config = dict(
    num_hidden_layers=10,
    n_experts=48,
    experts_per_token=2,
    hidden_act='swiglu',
    moe_layers=[1, 2, 3, 4, 5, 6, 7, 8, 9],
    router_score='softmax',
    routed_scale=10.7,
    balance_bias=False,
    router_z_loss=0.0001,
    vocab_size=12325,
    optimizer='muon_variant',
    beta1=0.95,
    train_tokens=795600000,
    dataset='wikipedia_en',
)
Below are experts of layer 6 (counted from 0) of a mixture-of-experts language model. Rows are named router (the router's row for the expert), down (a neuron's output weights, with its number) and show model dimensions 0-191. Each number is 50 + 12 x the weight over its row's rms, rounded and kept within 0 to 99.
Before each expert's rows: a language model's description of what the expert responds to. This comes from a sample of Wikipedia text that the model never trained on.

# expert 12
It responds to: Line breaks and the pipe opening a new table row, plus table divider rows and section heading marks in lists and tables.
router:58 49 58 63 48 69 43 67 27 36 68 48 55 39 50 41 47 51 68 55 43 48 49 28 57 74 65 61 35 64 55 66 60 51 35 57 39 64 36 70 58 51 49 58 63 49 57 34 40 60 55 58 53 45 55 37 36 72 66 48 44 28 61 57 46 40 50 44 49 43 67 47 57 59 43 71 74 63 59 46 36 59 52 30 55 55 74 50 38 43 37 48 53 41 27 25 48 31 41 40 45 22 28 61 55 72 56 50 59 61 44 42 34 45 52 46 32 30 54 61 22 39 60 56 48 44 34 68 75 51 35 56 43 35 50 36 41 56 53 51 55 55 41 53 71 58 64 44 47 56 30 67 40 44 29 35 33 42 72 66 45 56 62 42 42 55 40 54 50 52 63 30 50 62 50 50 49 49 65 64 55 56 33 49 61 34 55 66 59 48 29 63
down7:60 41 64 52 54 42 44 64 68 57 47 55 37 61 43 42 31 37 34 52 50 43 35 72 55 63 50 64 65 41 42 53 37 51 52 35 52 52 69 49 52 37 71 30 32 63 51 44 22 52 62 46 49 38 48 48 74 54 52 62 32 63 45 55 61 52 38 47 55 38 31 54 59 64 79 44 51 57 59 50 49 59 50 25 36 19 61 26 55 46 51 60 39 29 46 60 61 61 57 60 25 36 53 49 61 38 51 41 55 48 46 53 53 40 28 48 58 41 56 58 61 54 45 38 54 39 58 44 51 51 64 74 64 40 52 59 55 49 62 48 39 53 62 66 68 65 39 49 56 47 79 18 51 60 43 41 53 31 14 52 43 43 30 44 52 81 41 48 53 40 29 68 61 56 46 67 34 62 50 45 50 60 53 52 43 40 35 57 74 51 54 49
down8:62 64 62 63 51 53 58 39 52 45 43 46 41 49 51 40 50 68 49 31 42 56 42 62 39 40 51 68 36 49 49 50 49 37 64 55 46 34 59 49 45 41 44 51 48 46 65 46 60 52 56 94 37 44 52 46 62 40 51 52 53 58 59 53 32 50 56 49 61 51 48 53 54 61 56 47 29 69 40 42 68 55 49 36 36 54 35 20 71 62 46 39 55 57 32 52 40 59 36 50 56 58 46 45 32 34 50 40 59 63 32 37 52 55 29 46 57 44 40 47 55 62 57 54 58 39 60 54 49 47 56 52 55 51 59 39 60 44 59 61 51 30 49 35 58 66 53 60 31 87 58 16 74 63 37 37 49 17 56 53 64 42 47 54 72 52 57 62 33 39 51 39 62 71 36 48 46 54 16 62 45 45 55 32 60 63 28 80 50 62 29 50
down9:64 64 33 70 52 57 28 49 48 65 54 43 36 49 41 53 46 50 38 47 62 35 54 31 51 40 80 47 52 47 66 84 48 32 68 66 52 51 40 62 49 55 43 56 40 33 48 27 35 35 59 39 54 63 54 44 41 64 54 52 36 46 46 40 67 58 62 29 56 77 33 48 71 34 42 70 86 55 51 28 24 56 50 69 63 58 72 17 46 49 32 52 53 46 46 58 47 46 32 61 37 51 51 53 49 53 55 46 53 37 45 46 55 52 27 54 50 39 58 27 66 58 32 49 43 59 50 63 52 66 48 36 47 49 55 29 55 25 43 34 50 28 46 51 56 46 51 50 68 37 57 41 51 57 43 45 63 39 42 54 58 50 41 41 38 58 62 66 56 60 69 53 45 57 57 52 57 60 62 38 63 48 41 54 67 37 38 48 42 69 62 53
down10:58 55 59 18 61 51 58 40 56 37 55 40 43 41 56 55 41 33 55 54 44 55 50 30 61 58 47 37 62 40 68 58 46 50 31 43 57 57 56 45 41 65 55 17 48 50 66 72 47 28 67 49 39 49 47 21 55 36 49 56 53 52 62 66 53 77 38 60 43 42 50 73 78 39 41 44 52 44 55 67 30 62 55 40 33 55 49 42 35 39 55 58 50 43 36 38 44 42 50 57 55 50 44 42 42 50 44 56 48 43 41 67 56 54 28 56 60 75 80 71 56 50 57 43 65 25 52 32 46 34 66 51 38 32 43 50 71 17 41 25 52 66 39 67 59 36 60 54 62 44 61 65 32 58 38 68 55 55 54 60 58 32 57 60 42 55 59 53 48 52 47 38 43 45 62 56 57 58 25 35 41 49 65 48 49 59 57 53 47 71 56 59
down11:18 44 56 55 64 63 32 58 34 57 50 55 54 47 33 47 57 42 45 33 39 23 35 42 39 46 42 52 37 41 52 27 54 68 68 53 64 56 63 54 41 47 62 53 56 66 50 62 59 51 41 87 29 40 41 54 54 54 58 52 35 46 48 49 36 44 53 43 37 51 46 66 41 64 56 36 42 47 66 37 23 49 43 73 56 42 69 35 51 54 55 57 43 49 56 43 52 53 65 60 65 61 51 35 72 33 63 53 66 56 53 37 36 64 59 41 69 40 59 39 37 68 56 51 55 53 42 50 50 43 78 62 72 76 25 45 44 50 40 45 47 71 50 45 44 54 55 34 36 70 50 11 50 51 53 41 53 45 61 28 52 62 48 64 53 66 43 60 61 63 46 60 47 50 44 57 33 51 73 28 52 48 49 45 37 58 44 39 42 49 41 72

# expert 9
It responds to: Opening == of section headings and their titles (History, Description), line breaks and closing marks ending list or table rows.
router:55 27 54 86 35 60 50 53 47 43 62 36 39 36 42 58 48 62 63 55 38 63 36 31 54 56 71 61 43 37 59 45 56 49 43 53 29 60 48 62 44 44 53 51 66 65 55 35 37 46 61 59 62 40 50 36 35 69 60 44 42 53 63 48 38 44 59 49 48 36 72 49 67 66 42 58 64 58 46 43 39 52 71 14 41 53 89 46 56 55 60 47 57 44 37 33 56 46 27 48 44 50 45 50 55 53 45 44 56 60 46 43 45 38 52 45 43 48 53 46 28 48 49 45 23 53 46 57 66 61 43 55 42 27 30 58 37 57 58 32 55 51 37 62 61 58 51 43 56 49 53 63 27 50 61 44 34 34 78 81 42 70 66 37 36 54 34 42 46 50 42 33 72 65 57 54 67 37 55 40 49 46 43 45 70 43 62 55 58 43 27 50
down2:61 60 67 53 40 48 50 38 34 39 61 57 51 27 53 38 52 31 33 35 58 52 51 54 69 45 41 63 34 59 54 48 30 60 51 44 42 51 47 66 28 47 60 39 46 72 30 15 38 31 49 38 48 65 64 61 54 52 29 41 56 52 53 60 45 62 27 45 49 69 67 63 40 50 59 53 51 51 67 41 51 45 49 52 72 48 39 27 53 50 35 41 75 55 56 63 51 49 54 73 61 51 50 54 55 38 39 65 40 25 56 48 64 34 59 57 58 41 28 48 24 55 34 51 36 44 50 54 61 59 53 59 54 76 48 48 52 59 58 60 79 51 61 55 48 42 54 69 55 42 32 67 34 48 57 62 64 58 55 46 43 19 40 55 50 44 64 52 56 54 45 74 51 30 26 49 63 42 39 57 49 35 40 59 56 75 34 48 43 71 40 54
down3:30 27 32 51 51 82 52 52 41 42 27 40 36 65 64 38 27 64 70 44 56 53 64 58 31 59 59 62 55 38 47 57 62 31 37 47 53 44 46 61 51 42 41 43 39 65 66 43 47 56 57 64 32 44 40 69 48 65 50 43 49 30 53 43 43 49 59 56 37 37 39 54 32 77 45 46 63 61 36 44 44 66 70 47 60 52 66 53 69 48 43 60 42 35 44 36 54 47 33 29 37 47 46 40 44 55 57 58 40 50 58 56 75 73 52 43 42 52 67 43 54 44 67 27 41 73 45 42 52 53 42 58 43 50 57 59 52 37 37 18 59 41 36 69 65 61 32 45 41 43 54 33 59 70 74 73 39 63 50 60 35 50 46 76 52 64 71 37 46 35 62 53 47 38 40 60 40 50 64 37 53 48 60 55 48 42 66 55 52 46 42 53
down4:47 62 53 54 43 50 39 67 72 66 44 54 34 66 44 73 67 35 65 41 51 49 60 79 43 43 70 54 26 53 38 28 63 28 52 58 52 36 55 64 57 42 53 62 67 53 53 59 39 46 43 55 37 67 48 32 47 50 47 62 54 59 57 54 35 59 64 59 49 49 46 75 50 59 49 63 61 42 61 39 52 48 72 40 39 34 50 50 58 39 37 41 29 43 39 48 54 62 44 57 45 54 55 53 43 48 67 49 43 59 33 63 29 44 32 25 36 56 51 59 50 29 56 52 64 48 42 50 46 28 62 64 50 37 35 37 61 60 45 36 53 44 53 55 60 33 37 56 37 50 50 57 50 47 41 66 54 72 22 44 40 59 53 29 75 55 42 41 46 36 61 59 31 41 62 60 46 75 37 67 42 53 87 43 48 41 70 50 50 26 51 40
down5:67 65 52 42 59 47 70 30 29 48 60 45 28 63 46 53 62 52 59 59 59 50 38 43 56 45 40 49 51 46 38 71 49 52 54 59 43 79 37 77 56 43 47 48 45 45 56 53 45 53 38 52 41 40 44 56 59 58 37 44 68 50 37 53 50 54 65 39 43 46 39 60 55 63 72 11 57 67 45 60 47 67 64 48 46 52 53 65 33 52 58 37 39 52 45 45 49 56 45 68 67 41 43 70 42 54 77 69 28 51 40 32 32 76 45 51 47 44 57 35 43 40 56 58 57 55 42 46 59 42 75 67 51 33 50 62 48 57 31 44 41 50 45 27 81 56 38 55 43 40 68 16 51 54 61 40 53 55 54 52 49 32 65 57 73 42 51 49 42 31 35 37 61 51 44 51 43 21 31 36 47 58 42 56 64 63 51 29 35 49 52 51
down6:57 44 45 41 46 46 40 53 47 54 64 63 51 66 58 80 39 53 48 40 82 58 23 55 40 44 45 49 66 48 55 60 46 48 33 59 48 86 55 49 31 32 50 50 37 40 47 45 45 51 32 56 40 44 47 64 72 49 46 44 49 51 66 26 62 55 54 40 60 35 50 57 35 61 49 46 53 65 52 33 53 48 66 65 68 32 68 47 33 29 52 84 60 30 53 43 50 42 58 57 77 48 61 46 49 52 50 58 44 38 59 70 44 54 45 44 44 65 61 51 57 48 57 44 39 45 65 47 35 34 57 44 17 39 36 56 69 44 60 44 59 56 42 44 60 37 53 37 50 39 48 56 52 31 52 36 49 38 63 31 38 37 44 42 72 48 32 52 47 42 65 45 78 55 55 60 82 53 61 51 62 59 55 48 40 39 36 63 30 67 58 35

# expert 23
It responds to: Pipe separators and semicolons in sports statistics and results tables, usually after numbers or records like 19–16 or W–L%.
router:64 38 63 47 27 64 33 53 36 44 51 49 31 48 66 34 52 81 54 61 44 53 39 43 41 70 57 44 43 47 37 50 69 56 56 66 36 58 49 61 67 41 51 65 69 52 41 34 36 41 52 56 69 45 46 48 42 73 58 58 50 35 57 57 41 44 51 48 54 36 67 34 59 62 71 67 56 60 35 33 41 58 56 34 53 71 55 43 41 52 49 37 77 46 33 37 41 45 24 39 49 38 35 51 72 78 58 51 43 64 42 40 42 33 44 64 39 36 70 50 31 51 62 53 41 41 25 46 61 42 46 57 54 32 17 43 53 66 42 44 44 52 46 43 63 59 72 60 49 64 50 55 38 53 56 45 37 33 51 70 35 47 47 29 32 63 43 39 40 46 63 50 69 73 59 54 49 51 60 45 49 48 40 35 65 45 59 56 59 55 32 49
down2:61 30 64 51 62 40 46 30 61 58 51 39 51 85 57 69 48 71 43 63 75 18 45 45 51 40 53 65 49 50 39 36 56 45 54 38 76 52 45 51 54 42 75 45 55 58 59 56 46 66 73 34 54 70 50 48 67 57 44 52 57 51 36 35 65 57 56 52 57 50 66 47 38 50 69 61 51 55 55 34 33 40 49 65 78 28 63 68 63 41 36 43 65 34 50 63 36 44 30 39 54 37 26 65 53 46 52 52 38 38 30 72 42 60 53 34 48 30 58 65 46 45 48 48 61 41 36 36 29 26 49 52 54 48 50 42 52 58 41 51 49 48 60 49 47 58 58 55 67 53 56 42 30 34 39 55 54 30 62 53 48 51 51 36 46 52 47 47 52 55 74 63 53 37 51 27 25 54 55 47 34 54 63 55 46 42 74 51 42 32 54 43
down3:45 33 55 41 72 42 56 39 46 71 67 70 62 49 52 61 49 39 51 32 32 50 33 48 56 49 48 48 51 53 50 49 72 18 53 50 40 48 27 46 33 50 58 54 50 39 50 55 51 43 58 50 61 57 43 24 38 79 58 39 38 46 27 34 50 60 50 34 39 51 38 55 50 46 56 71 52 54 50 29 59 60 53 46 56 51 38 39 35 47 39 69 42 60 55 60 39 34 52 54 45 56 58 57 43 58 62 65 34 60 45 55 47 41 35 62 51 58 69 64 37 58 27 45 70 62 45 59 32 58 51 53 40 50 39 40 60 31 62 59 59 44 60 53 37 51 70 52 66 35 50 53 58 29 61 53 52 32 48 32 43 55 82 22 51 39 44 53 63 57 84 79 48 36 39 54 54 47 40 55 55 44 47 69 36 73 53 70 49 58 74 39
down4:57 47 71 51 48 40 61 43 42 59 34 36 36 72 45 46 65 62 55 48 41 56 59 53 72 63 62 51 39 55 44 40 66 39 65 76 44 54 65 56 36 73 33 66 47 34 47 50 57 51 53 48 38 54 47 34 37 35 74 53 47 71 59 31 37 51 61 48 50 41 35 59 24 50 36 40 48 49 40 53 47 48 52 52 41 51 54 45 28 37 81 31 47 61 74 35 43 26 57 52 41 60 36 64 65 52 50 78 38 56 65 29 43 54 48 52 53 44 50 52 58 67 56 44 41 45 52 56 44 46 51 59 59 23 54 58 46 51 59 40 62 56 54 49 61 57 82 37 37 53 66 39 46 44 45 66 50 77 41 63 41 39 51 41 52 40 48 66 52 59 44 34 54 51 48 39 76 11 58 50 49 46 38 38 34 57 19 48 50 44 55 63
down5:57 46 64 45 59 30 56 39 44 61 55 58 25 45 50 42 72 49 58 39 41 52 56 55 47 65 47 52 38 34 42 58 40 54 46 52 38 35 48 52 55 62 39 36 70 70 46 47 58 57 58 50 51 58 71 60 61 46 51 43 57 51 60 42 27 55 52 40 60 63 37 52 44 62 39 65 63 45 39 50 66 59 52 43 39 51 62 38 25 50 40 56 43 46 58 49 62 65 48 51 37 57 34 61 51 72 73 33 33 57 45 27 46 52 48 63 38 42 12 78 42 54 79 56 53 37 52 51 91 72 34 48 50 26 59 45 39 41 40 18 55 46 32 53 43 61 58 60 53 52 42 51 50 58 72 39 73 43 56 48 39 51 19 45 58 65 45 59 50 58 45 37 53 51 47 72 43 50 42 41 52 57 52 56 62 54 56 38 49 23 34 62
down6:39 63 45 36 42 42 49 56 38 59 44 42 44 68 45 53 60 57 34 74 48 25 46 43 40 67 49 45 52 64 18 47 48 51 51 38 51 34 45 51 48 54 57 63 49 44 74 40 25 60 62 45 49 54 77 63 55 56 47 21 51 46 32 59 79 68 54 36 41 41 26 59 64 33 58 50 40 49 46 40 70 30 46 62 47 27 41 53 52 42 51 36 46 45 62 72 40 62 70 45 60 39 36 62 48 68 38 49 65 35 56 66 51 44 57 46 54 59 77 74 46 48 48 42 48 53 29 49 41 38 37 61 60 59 68 38 49 54 62 50 42 54 49 60 49 45 49 59 50 64 40 80 67 31 43 63 38 55 44 51 51 48 44 36 51 60 46 53 43 42 36 50 50 70 63 27 54 44 21 47 64 64 52 49 59 46 80 59 44 37 46 57

# expert 33
It responds to: Table pipes and separator rows, closing parentheses, semicolons and line breaks ending infobox fields, plus taxonomy values like Animalia, Arthropoda.
router:60 43 60 59 49 57 44 69 47 47 56 50 33 45 57 32 53 48 65 55 57 48 42 45 32 58 66 41 42 34 53 46 57 52 46 56 46 45 43 61 70 49 42 53 52 52 50 42 44 48 60 57 68 50 31 44 47 55 61 63 51 55 59 48 38 46 42 61 63 25 49 28 57 68 28 65 61 64 35 41 37 58 56 33 42 51 59 59 57 55 41 35 57 46 34 41 48 46 41 35 56 31 36 48 59 62 76 45 54 72 54 39 38 45 56 58 32 49 68 54 21 38 69 67 56 49 23 66 56 50 49 49 40 32 26 37 47 73 51 33 65 68 51 42 64 64 53 68 56 61 46 63 19 34 64 36 45 27 53 75 34 50 67 39 26 58 40 36 46 63 62 45 75 63 63 40 41 45 49 46 57 39 45 35 66 41 54 58 71 50 30 56
down0:49 51 53 68 52 43 40 53 66 24 45 54 46 43 54 55 75 31 16 43 37 45 64 51 32 40 38 59 48 51 52 42 66 61 52 69 34 60 49 40 41 56 57 26 37 43 39 69 28 37 22 44 59 43 62 51 45 43 55 61 49 69 51 58 51 46 63 72 70 43 47 60 59 40 66 66 37 67 64 39 38 33 51 22 47 60 51 45 34 78 31 56 61 35 43 39 54 41 43 44 48 36 55 49 63 54 39 27 63 58 51 41 56 59 68 39 42 48 69 51 28 49 52 35 57 59 50 58 42 45 52 61 52 45 65 44 39 43 62 30 62 61 36 73 34 53 49 46 57 37 52 49 78 29 44 58 68 63 66 43 55 57 50 59 48 49 60 39 61 60 72 54 55 46 65 42 64 55 46 55 54 73 46 66 31 44 48 47 38 63 43 38
down1:67 24 43 65 40 51 46 52 51 68 55 45 50 39 58 51 47 56 62 65 69 49 44 58 51 44 71 39 48 18 61 63 46 60 55 37 54 55 36 55 42 43 41 51 56 69 45 72 53 52 45 41 46 40 63 53 51 45 64 42 68 40 57 36 55 40 51 57 21 44 43 42 48 39 71 43 63 59 50 66 55 39 45 62 51 42 33 37 45 60 47 51 54 23 38 44 45 60 50 24 17 58 51 42 59 45 78 62 46 39 45 72 51 41 53 48 37 37 69 67 62 65 52 63 49 68 59 54 51 55 40 46 60 69 65 44 62 64 74 45 52 48 53 41 72 34 58 58 63 47 49 23 31 48 54 59 33 44 50 35 48 53 52 50 28 64 47 46 35 56 56 35 32 52 56 59 50 58 76 35 42 38 27 48 24 37 51 40 62 72 41 50
down2:46 56 44 64 44 55 48 58 18 59 56 59 38 64 45 43 32 64 71 30 47 51 51 51 69 47 47 46 65 65 49 27 52 30 40 47 49 51 36 45 63 41 51 38 49 72 34 55 45 68 26 71 47 48 46 52 63 36 56 57 42 67 40 52 29 64 55 70 55 54 50 40 35 41 46 45 50 52 49 56 51 49 47 61 48 29 59 46 68 57 75 31 43 62 61 44 61 29 64 42 49 56 46 65 65 57 60 36 39 52 50 44 27 61 48 46 48 28 77 29 52 62 55 16 47 60 50 47 41 48 35 52 46 49 51 67 34 44 74 37 51 60 39 54 58 66 39 30 59 45 61 46 72 32 73 55 54 51 68 62 43 64 29 41 74 60 45 47 57 64 50 44 52 65 49 36 44 52 47 39 60 62 45 54 72 35 48 41 36 24 52 57
down3:83 59 68 63 42 58 48 57 44 52 17 61 27 59 51 47 43 53 36 57 50 35 45 34 68 32 44 28 59 62 85 33 34 61 69 64 36 47 62 45 37 50 40 46 61 48 32 25 49 54 66 55 44 66 56 39 48 48 53 48 44 44 59 43 43 38 40 54 43 48 25 55 50 63 45 39 37 53 53 41 37 60 28 71 49 36 78 48 57 49 37 45 48 49 68 33 46 58 63 71 65 44 41 55 80 62 62 61 53 47 67 45 16 54 36 47 37 60 53 63 77 62 40 59 22 66 40 52 57 64 48 53 43 49 44 64 43 49 46 37 58 47 46 33 60 44 41 44 47 48 51 42 47 53 56 41 45 30 50 63 37 56 65 61 58 49 53 59 63 57 70 43 43 51 60 55 59 37 49 38 55 61 49 48 43 46 53 59 41 31 59 64
down4:36 49 44 64 50 70 56 34 43 49 66 51 76 57 56 46 72 54 38 52 61 54 35 35 63 54 29 35 42 37 53 66 66 54 19 44 69 59 49 56 55 63 61 63 81 48 60 34 51 30 39 50 41 47 59 54 51 60 41 59 54 61 40 64 50 42 45 40 47 28 58 60 53 38 62 55 48 65 31 58 59 49 34 60 36 41 56 70 48 40 48 43 34 42 50 75 64 26 56 42 58 53 73 54 44 64 58 60 52 54 55 48 65 64 56 57 29 60 31 52 57 44 61 45 44 73 53 59 46 29 30 64 41 71 58 44 57 32 53 53 64 25 54 67 38 48 54 45 66 37 40 52 53 24 43 58 41 53 38 31 37 36 57 44 60 37 71 56 34 48 50 63 36 57 46 54 50 74 26 50 36 37 45 50 52 29 33 44 43 45 49 48

# expert 3
It responds to: Periods closing a sentence, plus line breaks after headings, and variants like )., "., %. in biographies and species articles.
router:61 42 63 54 30 67 41 60 36 70 53 39 45 29 50 47 50 47 57 52 57 62 31 44 53 69 69 61 33 57 50 52 46 65 52 56 32 47 51 67 55 56 61 55 50 60 52 47 42 72 43 68 54 41 43 50 32 60 73 44 27 25 60 46 38 38 58 55 59 40 69 41 59 74 50 61 51 61 48 27 43 71 64 41 44 63 56 48 46 62 42 45 61 37 26 42 53 31 45 38 38 49 52 56 57 69 64 42 63 69 50 36 29 32 43 55 42 34 54 50 35 40 61 60 32 36 21 57 70 53 40 54 47 40 34 28 70 53 53 49 62 62 24 40 35 61 59 58 54 55 55 58 42 60 34 38 45 35 59 69 41 61 57 44 36 47 52 40 39 52 54 43 44 51 65 68 50 45 44 36 60 38 42 41 60 20 56 70 56 52 25 56
down2:49 58 46 51 24 51 35 64 50 81 72 21 56 63 27 55 51 58 65 45 52 53 43 52 52 36 55 51 70 59 46 43 50 53 19 43 42 61 42 48 50 51 41 65 46 42 45 39 32 32 41 55 58 64 54 49 36 60 40 33 52 37 63 40 76 66 56 51 34 49 43 65 32 51 74 55 50 35 42 48 45 61 44 50 62 61 34 76 54 46 27 57 41 42 19 58 47 55 56 66 48 62 61 51 41 57 58 42 61 21 51 39 55 59 53 46 56 62 55 57 54 72 51 43 38 35 37 42 38 56 41 25 64 76 67 47 38 41 59 61 68 45 46 67 62 42 66 43 48 62 38 45 51 30 49 42 51 46 53 69 58 50 45 40 56 32 77 51 62 41 69 33 41 57 43 37 54 32 44 52 56 42 66 45 47 44 36 65 60 43 49 43
down3:74 65 66 66 48 50 40 48 68 52 47 40 36 59 44 57 52 62 52 47 32 26 45 52 42 59 51 61 38 59 48 48 65 67 88 66 62 50 49 68 39 36 50 61 55 66 35 39 33 39 50 44 56 58 58 65 38 29 28 46 44 50 56 47 27 65 35 32 59 48 58 50 51 42 36 61 64 28 52 26 35 60 39 48 60 52 55 53 55 59 37 60 31 69 37 65 38 55 62 38 52 43 48 62 60 45 33 52 43 72 66 50 59 35 50 63 59 54 48 53 36 37 38 47 54 54 48 42 42 58 51 49 42 27 63 47 47 47 67 30 36 54 59 47 72 81 47 64 46 65 43 56 52 54 61 47 52 44 40 42 51 48 54 36 57 40 68 47 58 54 39 59 44 74 40 67 46 28 31 31 38 61 53 58 35 60 81 37 56 39 35 38
down4:57 54 48 54 72 36 31 56 32 65 50 54 64 50 51 61 37 51 31 50 61 62 58 64 48 55 45 47 76 37 51 53 64 22 36 51 54 38 35 41 59 42 39 44 60 42 57 29 46 61 65 69 60 47 62 43 50 70 64 50 78 62 54 57 56 36 67 65 38 55 37 62 44 65 73 34 56 46 46 36 70 68 59 51 53 35 36 53 54 53 58 48 45 37 50 33 30 65 44 53 70 47 51 68 55 62 51 44 56 39 55 59 47 37 67 42 46 64 48 34 34 62 52 55 27 49 61 68 57 42 70 59 38 57 48 25 33 43 46 62 51 75 59 41 69 53 39 30 47 70 49 28 40 49 60 45 50 53 41 68 45 61 32 61 52 37 30 45 52 47 44 61 53 48 54 25 40 53 31 35 40 32 25 60 48 47 27 43 53 44 46 52
down5:62 65 53 52 55 68 53 53 40 47 38 37 40 37 51 51 39 52 44 48 59 66 50 67 36 64 75 35 42 45 73 41 41 43 68 72 53 66 37 59 28 58 47 36 46 21 52 47 52 40 44 71 43 58 54 33 34 57 61 50 32 79 45 65 43 63 62 52 26 46 71 52 44 44 50 36 63 59 51 55 57 44 61 59 55 50 63 34 42 56 49 61 63 58 47 55 60 53 34 52 54 37 27 78 54 49 72 61 56 61 52 56 60 39 47 46 29 39 67 70 69 48 42 55 51 59 53 35 54 45 44 44 47 35 67 44 34 53 76 21 68 51 50 53 44 56 48 43 54 29 27 33 56 40 31 56 39 42 42 61 58 50 69 54 31 53 53 44 52 66 39 30 53 53 56 51 51 33 52 55 45 55 32 62 54 62 46 13 55 30 47 49
down6:50 43 56 53 42 46 76 28 43 34 56 58 37 36 52 44 71 52 50 57 46 47 46 53 66 49 39 36 51 42 63 38 41 62 60 75 49 59 63 71 63 37 47 24 38 59 64 35 54 45 39 26 46 46 34 70 49 44 36 46 49 51 67 41 56 48 53 50 38 53 43 62 41 46 63 47 54 53 44 54 44 54 37 48 59 65 60 46 46 52 39 41 68 36 39 63 50 52 32 51 64 36 42 53 55 23 42 51 39 61 51 50 78 49 48 51 74 40 44 66 52 41 56 47 42 30 44 65 44 57 71 65 51 55 58 63 31 68 39 48 66 39 48 54 43 65 46 64 38 58 34 51 49 37 44 51 35 43 53 57 71 49 81 75 58 61 18 34 41 43 18 52 77 43 53 72 52 53 58 60 57 26 27 56 42 49 53 60 43 53 50 73

# expert 5
It responds to: Colons after labels in infobox and taxonomy lists (Family:, Line:, Sub-region:), plus table pipes, dashes, and list words like including.
router:61 52 60 66 28 57 25 72 70 50 65 25 39 43 45 52 55 55 53 46 44 64 44 61 43 57 64 47 43 41 22 63 56 52 43 55 36 54 57 50 51 43 32 52 57 62 44 43 30 74 52 70 70 50 48 50 38 72 63 36 44 37 63 52 34 48 63 53 68 17 62 32 38 51 50 59 48 53 41 51 46 67 49 30 37 50 58 54 56 49 40 41 50 47 34 31 64 58 47 38 58 44 42 61 67 64 76 40 53 55 48 31 42 43 58 45 46 42 70 39 39 42 64 51 29 50 42 67 61 43 56 49 47 35 30 36 47 62 51 30 55 69 28 58 75 65 45 48 55 69 34 56 68 42 52 51 44 41 56 64 36 53 71 44 26 72 54 43 45 64 51 59 56 61 54 50 57 33 55 35 60 52 24 39 46 42 62 52 66 44 35 54
down0:35 60 54 48 38 56 53 50 58 44 47 25 54 67 68 58 60 60 52 34 79 50 35 52 46 47 59 59 39 51 53 75 50 70 35 39 37 43 51 77 65 37 52 64 51 62 55 31 58 52 42 47 46 38 52 35 27 20 67 33 49 35 48 51 60 49 57 51 39 30 73 45 60 61 38 45 73 53 59 19 62 65 72 39 44 45 59 50 54 65 41 41 60 55 46 53 47 51 43 60 42 52 49 35 57 47 48 21 49 55 56 30 53 55 26 77 38 55 56 51 44 52 38 32 45 58 48 72 53 23 68 45 62 46 64 42 57 58 58 58 36 55 55 52 38 68 56 63 38 39 50 55 48 48 68 64 37 30 37 53 38 54 43 35 50 46 57 67 39 68 39 43 47 58 36 53 43 81 51 55 54 54 67 66 32 45 43 40 57 38 48 42
down1:50 57 37 55 34 39 49 57 66 56 57 51 44 31 56 51 78 28 70 62 65 29 51 54 56 59 43 48 49 44 30 52 58 73 42 57 36 44 60 54 25 68 70 28 50 55 54 48 24 33 55 47 39 53 55 30 59 39 55 55 61 42 53 56 59 31 59 65 43 47 25 53 47 37 52 13 44 68 66 48 45 63 53 48 38 49 77 45 49 49 53 63 47 45 50 46 44 39 49 34 39 47 45 45 50 45 44 45 44 65 70 39 55 64 61 43 67 40 70 66 58 44 62 60 42 61 34 59 60 46 25 40 47 53 60 51 57 48 46 55 65 69 19 54 42 33 54 43 48 49 56 81 60 46 58 28 55 54 37 43 52 28 44 41 70 32 52 51 34 51 48 45 40 61 60 50 70 46 50 49 44 31 66 45 60 57 46 72 76 61 44 55
down2:41 48 70 24 48 41 86 42 48 59 33 48 61 28 49 45 44 38 48 41 31 44 44 49 71 34 53 73 41 46 52 89 48 71 43 36 64 35 41 48 63 47 56 54 57 55 60 52 56 40 44 57 70 49 71 55 68 23 28 59 69 55 34 56 56 65 68 37 65 41 45 55 48 54 55 58 57 47 57 39 32 65 48 68 54 56 35 29 42 30 58 59 45 53 66 40 59 45 44 61 51 71 36 67 45 40 63 41 32 43 61 38 60 53 59 49 28 57 39 54 42 35 26 60 54 64 71 33 43 37 50 56 48 49 60 46 69 46 48 33 47 54 56 42 44 42 57 37 39 51 39 25 41 47 41 68 48 55 53 54 73 57 59 48 54 60 58 56 45 37 43 44 44 57 63 38 46 69 40 52 59 51 71 41 57 55 41 39 27 53 38 46
down3:37 46 56 36 65 45 44 47 53 57 65 53 60 41 54 45 32 58 42 44 29 40 26 41 42 68 43 41 33 47 46 59 50 47 44 32 46 59 34 59 39 52 69 18 60 57 45 71 44 62 63 32 29 52 47 47 36 47 45 54 46 84 34 52 41 50 42 54 40 51 56 60 64 50 53 51 53 50 59 74 33 53 59 43 62 46 54 63 55 58 49 43 64 46 48 50 77 55 32 58 31 39 49 50 68 27 62 40 48 48 60 47 52 58 49 43 71 41 62 47 45 53 83 69 49 46 56 49 30 59 40 55 44 56 57 47 68 66 42 51 39 23 48 44 34 37 34 58 52 53 34 73 37 45 51 69 50 76 52 55 71 39 51 35 65 52 34 59 59 57 44 48 38 42 39 41 73 60 64 38 46 36 40 73 44 79 61 64 37 34 55 53
down4:50 37 43 40 42 35 44 39 58 41 48 57 52 54 55 41 31 64 50 50 47 43 59 38 45 46 67 43 68 53 44 48 49 56 40 73 38 54 45 32 66 61 38 44 53 70 81 38 80 55 48 52 50 40 42 44 66 71 39 56 35 45 73 69 47 63 45 60 73 52 58 50 32 43 62 56 50 44 54 49 64 56 68 66 63 37 45 58 55 49 52 97 56 33 48 27 41 47 40 45 48 35 57 85 35 57 67 51 29 27 53 32 40 51 52 34 49 46 51 53 41 32 68 50 44 36 63 75 43 70 51 63 48 40 56 55 48 41 45 38 51 46 48 69 17 54 63 64 55 34 44 48 60 51 60 42 68 38 32 70 48 49 36 52 40 41 46 49 48 44 63 56 52 51 50 42 47 51 57 51 61 58 52 27 45 69 36 47 42 52 36 43